config = dict(
    num_hidden_layers=10,
    hidden_size=160,
    n_experts=128,
    experts_per_token=6,
    d_expert=64,
    d_shared_expert=64,
    hidden_act='squared_relu',
    moe_layers=[0, 1, 2, 3, 4, 5, 6, 7, 8, 9],
    router_score='sigmoid',
    normalize_top_k=True,
    routed_scale=1.0,
    balance_loss=0.0191,
    balance_bias=False,
    n_groups=4,
    groups_per_token=1,
    init_std_router=0.00798,
    lr_router=0.00137,
    num_attention_heads=5,
    num_key_value_heads=5,
    head_dim=32,
    vocab_size=8192,
    norm='layernorm',
    norm_place='pre',
    norm_eps=1e-05,
    positions='rope',
    rope_theta=10000.0,
    rope_fraction=0.5,
    qk_norm=False,
    attn_scale=0.177,
    tie_word_embeddings=False,
    parallel_block=False,
    init='normal',
    init_std_qkv=0.0431,
    init_std_o=0.0536,
    init_std_up=0.0617,
    init_std_down=0.0617,
    optimizer='muon_variant',
    learning_rate=0.0074,
    lr_mult_up=1.05,
    beta1=0.95,
    lr_head=0.00903,
    max_grad_norm=1.0,
    warmup_steps=200,
    schedule='wsd',
    decay_fraction=1.0,
    decay_shape='sqrt',
    final_lr_fraction=0.1,
    batch_tokens=65536,
    max_seq_len=512,
    doc_mask=False,
    train_tokens=439800000,
    max_steps=6711,
    dataset='wikipedia_en',
)
Below are experts of layer 6 (counted from 0) of a mixture-of-experts language model. Rows are named router (the router's row for the expert), up (a neuron's input weights, with its number) and show model dimensions 0-159. Each number is 128 + 32 x the weight over its row's rms, rounded and kept within 0 to 255. Numbers have three digits each.
Before each expert's rows: a language model's description of what the expert responds to. This comes from a sample of Wikipedia text that the model never trained on.

# expert 61
What it handles: Verb starts, opening brackets. Opening parentheses and quotes before names, and first pieces of verbs such as un-animously, super-sede, rec-over, turned, produced.
router:163095163165082080113093143135097106115119148145150130067125059109096125121110101125173109146155101184117091112145190172150120063125115180128105089125126131100189137151218208112103106108140158137154151092151125158181144152111125106134102126171130071141153083163173113078116153134071091176133115139113178186159164066130116075084122169124053124106094096092138149093115084126171170124178119150118127141193143144101138118115128148129101133152120134123146177111094091109144103165081185
up1:160138098191106108081107160125151091127100176143129071132111125129095100144091160164131099182133123190106173080052160174149144109147166076156080112099115140146067161154156176094142118125118097141121184159162169117140129119107076114144092101092116109127164114180166165151051118068105204188126061107117081162186113173119133121132128115109182138185162111110121104124128107163200132089136138160098153150133112114102068149121096153145099134114109078120158111143093154128074151098146135
up2:097117085153114115075123070119144182177079186107106161147093169167187091111120124154145176124102129107150122139169103167119114116077140138142125125122097081168145129102090161142082087127144214128084065134064082129148147149192156174118085160103123109112082080087192081123104080116169142159140084132140116104163118096105140146116158171143134153167179163134161120117101130054126103122106147163167153078117157162126118115088089083158098106107075156153178154091111118172126139111072132
up3:115147076122082128131115129086073089160149102100076160117109134159145075083123199156142084138142130106117089106167164211088104151086109167108123136129088153177110121167133132153120156193121120113069149133177084108163148115116089127132178083136138080096116093094089142130118132146113089165109116187132145088139141129114129178087084145092110078101156122146128086166163169136150094125106180070140099156163141127096118202137186089086207127155136150124162114165137156076106093157145197
up4:159112145079130109123148105137130064193123122095126184129116108133102169076083132126162124143127135118128108118136154158162157161153117091059097149110133134131123137059136151099163145117151212084107159103197174060155183162138122083105125100151110099130125145196076139135102084125170181067100154119120110127070085165152111130119153135125192019094148112127151150153104166118116151076130184113097168178107139092104074180103119197120104099125124106099107153118119121152138146112109127
up5:096090136122187099163154169097163138123091162141134156114129140092181159146079112111100118100145084138078088123188120082156102071182132181116149105029104099148179156100073101108078143101104142188141154190167122148107139147117177112126089144143087107163175071105157093092116126075095096152153105095149112079098136085142148141095098154160148092131129135132113137188137082139203101138090148113087155117141134127099160116141146147096079151105081207142164151125080143137113161110130156
up6:127112096159149112105073148120157168116145147184096125083143048148139151150126165130153134148144125162138062167108091153150129144185108112100164164136110130090164167118177143106137145110143146157129114146194127085101134169082109126158145137108174144114129117142087080166148136152098143112129140144087194102081082119123128125031100099128106111153084088111099127106127164185169162106157117169115099105162153165116150179109122122114069142102096174170179132054069074094130033134181117
up7:137153122156089107131125100125095124169114123143128190153169071095162138174081124161130113180123145180130160124127169134131160110134111173156157097100131163121126136095175140095055082162142097176153104097165109189155125130148093096094137128111066110105160072189179126138157135157064144111147152070114160161135111101157136065148128124131091111128120100096091107118058060137119168154167137178077168151119068135133093105212147163154085098134142153075193099162112132148089126107139168
up8:133185160131052146119081158109150139125124157158153159123181100082074082067105124164115128199150159136150112123142159107118150139157132165126115131122032174138140149199120152126082133170087141108166159057099137100108063100110117134114090133126090086120142100196185141126048166082100124144074130156147129148097136194086090109135099136129150140164146129161101127118137110139144161085109072135083117142117140154095125148187160131163111129139168062126182178154148100146100106089144118
up9:160154112139125118111077150152138188159143146165067162143140165168095097122135102144152135146145103116124072127073148135132056064142128207134117201083103158129164161119130114100150110106117095145172146166106136116207120131145078120107151110071121087125124106132115144131092095111079135142106120108170152118174174121100164104095143124127078127178188095105116129123154046091168050153109155117141127140179154142117175101115139127132124173133086111133235125149090100147060145087153154
up10:162067171089186133156069161086095116147114122136104113087113103173093071040103171162067132168138158096151099104117157087092107128155109148071104167138109134161120138087131138098141170173150090143088176129119110141119127099082089152103176142147109071133063129095121115116109129099182150123075141130092096075123136172166172172157112140129157023174113154155117130167173115097135133136118160117111105129173133150082158164169111128133102202093120120127151153129133084111142180149129169
up11:075138120142146171157146113113124118098083109125093079091162123171123115189120120169093139183135156180105135153135132168088096184125079164131086104084105046162158134107208117153133126180147110168117138080106119160091104105151128094067104130149136108123138081165161103168078144185103128135174113162139107147169112109140163081118131098090146163151148077147117122144115051131172105166150123160125142086086088153117168164167143106214081102134129162062137123066123135114127130063153127
up12:167163154158152138099145120104093118090115099133146144075097080143107136103184119114125150187143085112157140125134179143124193174099125119129145103118173115133124103147175104061161162175114160156146084096154139133140178078124107174079195116218109080104098127154092107079126128091163082130067113131147115092074146162109125151141114139173165150096109191129171146166109122073103081126163106135109130156109098078145096124180110101163115117119102107190123101095178092100155152095040106
up13:122102155205105156100136193138150169132102099168131135116110151068139085173080088094129112108154158169090124129159115098117138118096110154150179110084114124159176110148103112121121118098067119198095131145145116101113134205217142114059137142170132105124135095117207143107090140044063098141122135125110115132087152151172084156140130152132110177097119114095097155123076114172180118101077147124133135105109175123146143115132112059140175152182114171143144172091128124094138094076157103
up14:115146109126118133081146136157186059086075108178085180086150081123142113102086136131118161121159153138124105096128160165130082104166105147116134160102149118148156116179104112141113120150103113143115056151110060126118079199105149132117124196165102126137161114141135076113115146167149140155160117177100115110143110153114191128154085119079098145091105162145118141165114131144161110141129151088099146199112082091112105096141120173166142048209070131143104157065107189178133104205123100
up15:078133142136172116124139108143089182147147166135152135143078144151142133084122101089115137148151130109115135097092146177062115093128092132202126158127106169099199105143172156111133118052158121131094131143132103139118107124086152132083156104205052107164199132092169120102062079141126110137129159142130195108162116095107140108153175177104138101158144096141129095146087133103179207102150060157053178130152096115184116116115143131087117124148173155102116116189081103107130102159116123
up16:098105115157173128133105131174121129121107153121156166095140138143077142125081137178139100154165119153098152113104154148136094102160135121165146088014131148141102157102175092098114117170122078151138132157137109135161136127112165070136124135156119154158137039135093074115165157146070127165111128147148137160128144116169150049052112087107082083141148092131171097121178068099172126150143122156164102222103123157108112076149111145121099149107121096120171191160099137100053114155123180
up17:094155136164140136150126126111101156132127191115125133056104116161064176108132149146114148128126121112140119089177092130144151129070127130153166116138113111153180116104111069218174132107129122159098079113191154126144158184128152132128111161155150124145204163105149141096119123122126116176053147105141144175112174153093115170087119136137102197153113067117069126111102167135084117098145103096156136161154075122182129132072113129162075074152175182168126122061094069105111118083092165
up18:140123150131134059156161164076153191118134132135108060149113107136107103137051101114158090136109134156110069105132166173229107120108091176123116160161121083136115116110076132180092110119122132127139098136104138107154143120176102095126106138078146170154134095123120171148147119106167111116147097129146133090101100153165061190160130170109148065076114122107163157145059116124109148120207061157061148155125072162144168124144127166175097146081132104182139164077137131110088130163136114
up19:089151059141105130113128192110148079175091154145100086114080067114124154135119085151188119129152107136158102095137103195083069125168064115157083105093116139075168086130110116129134137077143117184122138161097126112142109154203132062138137080151153127078133119097147168133147182104094162098110142160124106138087219096111155147148034133126099129158136129121122117160085131126157144155127156145135132142167175124141054127115162082167131173067132197141114152129141137123157099127145107
up20:112106134120112130093160111077129178141194139110141095116122109153072124104093181112107076147099157117131144165164134125152149127127100153174117126111112088086106107124096111163098149054126167108148096112123116170095149103206126058115139089137194141202166064170099119102116109117190069082172103133091157185130173110129143192131106110165059160137066046162112118130122142115153093151116089146116115156142154095086115135191124146123074126111098114128117154184131163095126176165135129
up21:109109115133128122147129157194146114135085054162095169109120124052123129084140143112149139144143132128097113084144169119118155183168123140144117142102104134152156132179140162117112137091080112133188098109100134155087074181143143153074103195132172146199149085150163156156099129125142150118145129135189151172150109182069072118067170126150126107090136126099089125139127151136101098088116147188107150126085065124035185090175121079161144150142109121091122111131139122106091063190151103
up22:096083155145145085075109133078147140102130102111136172108070216127039068112169171121179150143131161142148137098108134138127123124173168138116157179132147102103145089162149144125129133098102123136159178167174084128156104133164151096169131079116157130190139152153076164135176166141077096152176091079126103151170136163087128128135136157098122199079178104104139125142141137111098126121162103106056129215102159116136157128147103160106094065155070135079133141094100088154124128104125152
up23:127065165149142182157146119100116159168161147145122181144118100161172083165140155109121141172097124166121149153100139096138116071167124113117138077077142168128039137062159159138097096108073137146173104135078133089113244123114106207079104182118160157095081112117140149107091101135144113165086088096125118122138089107129139176130115150132123154140094116060155090080155103145165121101104096155114199124111186166048130171145126118135097133153109127168123119134107114147087128123122138
up24:116139091144126152118140122115118131149098166114148093094092131109159123110085113169154130101126149130107145161173110133108107150093102131043115119104117131158105097074146118076119100149125096109160118139106186137175143103182154168130134135130166066126196114105157063156148128144140139088067122146133121191159118118112125127170124212103166056135121081165125150110128119168169128175105088127108162122062117224121159138083131150073211125172163088111093114145139160116138041151066120
up25:128133125156100120110158117079123124159140024145141117129121115070161112093122129120189132156171066149125109121120173173122118140189156114153136104135095086135129124152137139096095140135132075158145184169139120067153153121136127144069092053068131090134110099137127188126094126122115165162117154114136117095098126104090161184098093125111182160114170125119185099127093092178181143143130098145086128081152115099079163142134135136145063130188072172096188153165127162182070185127155169
up26:100081123126037153148115141175171127139138138099142081083108123119146196102124139191116100164183071055120189125155121061119129104098141130102183138109109126147191088125144108138151077091083112131157097135151194145088128082125117101137122159143064130062097173142168173172124086115110123129111117158105091140140109112168096115088136114153151106138139152075113166191096118138116171087195173131153146120170118153128166153126109107171070173091180119140163140153085153100105135091135145
up27:096102153195103171137147138152153073139115088103114045045161137153172107111081120170118097164167116173106133093171151152067174123118199204104140147070124127167134151112086108109129104090130129165195116178131119087105152105117095162081066105116110148155130129134196144136098173136073081145090155142134134148139112123172086083145143162107079157169140100168090129083129117120163164133134162154158183127128125106123151098072122128074179131161166163143160149111124103139104112106146104
up28:152151159148147125112109190136149125143152166119120130085085098147167108126118116156104105160171157126124164142166128159176106122165142200108106083093119080174111116123138212088170093182151113125100170128161101116111098155080109116110142128196161126111202163157108090141128142116105169119075107132095127132109109149141138078086095046107146120126137128166146103154098110079152167196136098126151111099133122149166160188090190113119124069125131090092144070029126143162093114103078176
up29:162144138185141154136152163132139127117140175126141093101107179139103142169079093141139100140109132145061113129116119133124074081138148136178076144138177076091144171065077148164100131134134152129180132097111117111192143097169048042157130173116026096114091131157133139097140134070130136110088187146196153105158113091134106095081123203086132162136123095170120089131187108121137121109065098106100140125157131141071116122108116168141149166115121123097160139129156140087159128082108132
up30:122211135148120062101138187155148121136120138107126191101105121130124126102132180084111096140144124046161114074089143144106154097139100132145084180083090148181130117094187138176155112182145113145170184187141148150084119133119103103105111123148148106160128175119126180105125109124079113126174136103087197180077140154095069089143110192137114132113134098123128078173154098131127109113159094139089045125129133172135113169118089130107139151119142154136137117155150096086107111119030178
up31:079085109104132125142180114188136135100089097122108101071130105107162142180072149179150091160150117123118143138147094174125129130122156139117151141162138101138141151158145115131055182129112168073189136147210101155152128136082181120166157159135134136046154105136118100184130138090127144167097126130160099055134122159137112078116061128099143111102087054115125177109175121148102145127190096102076061104129173118148103159152202125134154133205142121102126118122142142102154179131158157
up32:132110129133132085103126171111144116088097133101155163160137149152138180107140151139129132151110159130111115092113200150158127131104145151096109096150153159062119083143147121127141123161084120128093168172202172153140155103174084090153147155140128088057130065161124175118105103118107102165087132104121088143183158167140179145144091169177097135103077115104113115161082208116076145136217140185103107111134128075104136115085065107157106108175110136194099126140097044081097125106107128
up33:106135112069114122122117159108085029147150108080083114151124074181099112152135167177128171104123132177130087069173128084151104105145131134144134171134049161144104135081123118145147071122086166156109168139115115122157124148125153110097123088126087167116121205155108123089156116085148098125117110151132099104169134118121125099155196084122073091188113199142168131101080171067087114098058154124153170155135133112112112121184158144108194159160140157116117115136187102125150152152129169
up34:124077170074083129154102118150130136101148089165066162128135149088077158143179117160125097104145117129166143091213142174134138085141127154188110086141135142105136138142148173106122089056144135065129092101125158148188133117166118093116125116111088211126164119121134110137062145141127085165124122118190137136126122106127151081118167147131136174146193136105100143072117122159123182134190160071087152106065133158140169073072083132180126140159150130144168098137141057159111155090141143
up35:160088167098080110151133123139109086148133123105091143059092065193142101117130124132138080129159083122118140064093135164125104097139113111125120089134106134222140172148123136126142115157186129154129104133123185105131182186035142130112110103087101154177132113112158107107097124157058097080122156136160171103126135127137100077068093157078163164175153094130101130166089160142125189136181144183128122151148126153063191089109147129135082150103126144136142107084165136114086175125100175
up36:132139115112094091156112116117089151146097172141184060058157097168119141124094193155136097144176156104157114106156180134097095103104164097075085140139134136132156132185159134077103136096104073132119176156114181100188076123117180121183049119095109117147175099098109126112158118153089117126078149101161143109118059112124157096133172119113162160130153166199143169099159101126125106090117144130102150121140110124137137131155090132153141048135139107101157085073126147113164096052140199
up37:100129122205121170092147151108112111060105104145138178113156135122116142119099110083135111200124119104079166057126117121107113145142127126115078152106122121130139150146159097158074129135135117117159118181116124108155091160123155133142125178190083137115149100160120095147156119088125135248135128113181110166109141108142147058173062119136096147113125090052111187140103135141179158148132136108153130128160131182124188089081121099092091130147131194123192068151097102189107137106086168
up38:133105194171126137078128108094108092130103118132135064109076113114129152110170177119133130105233090158119105126076138160101074169154135110156136142102126114075183132110115147168119150148102087167117169117151178046114111112133163180128112149135147075119115074130192124111130132094118141158176166091116090168131060130131097188143133174105136098149109180085122132143074109136147152104119130174148127141026160149113112155107139206122126137160124130132115191114100081121071150130142097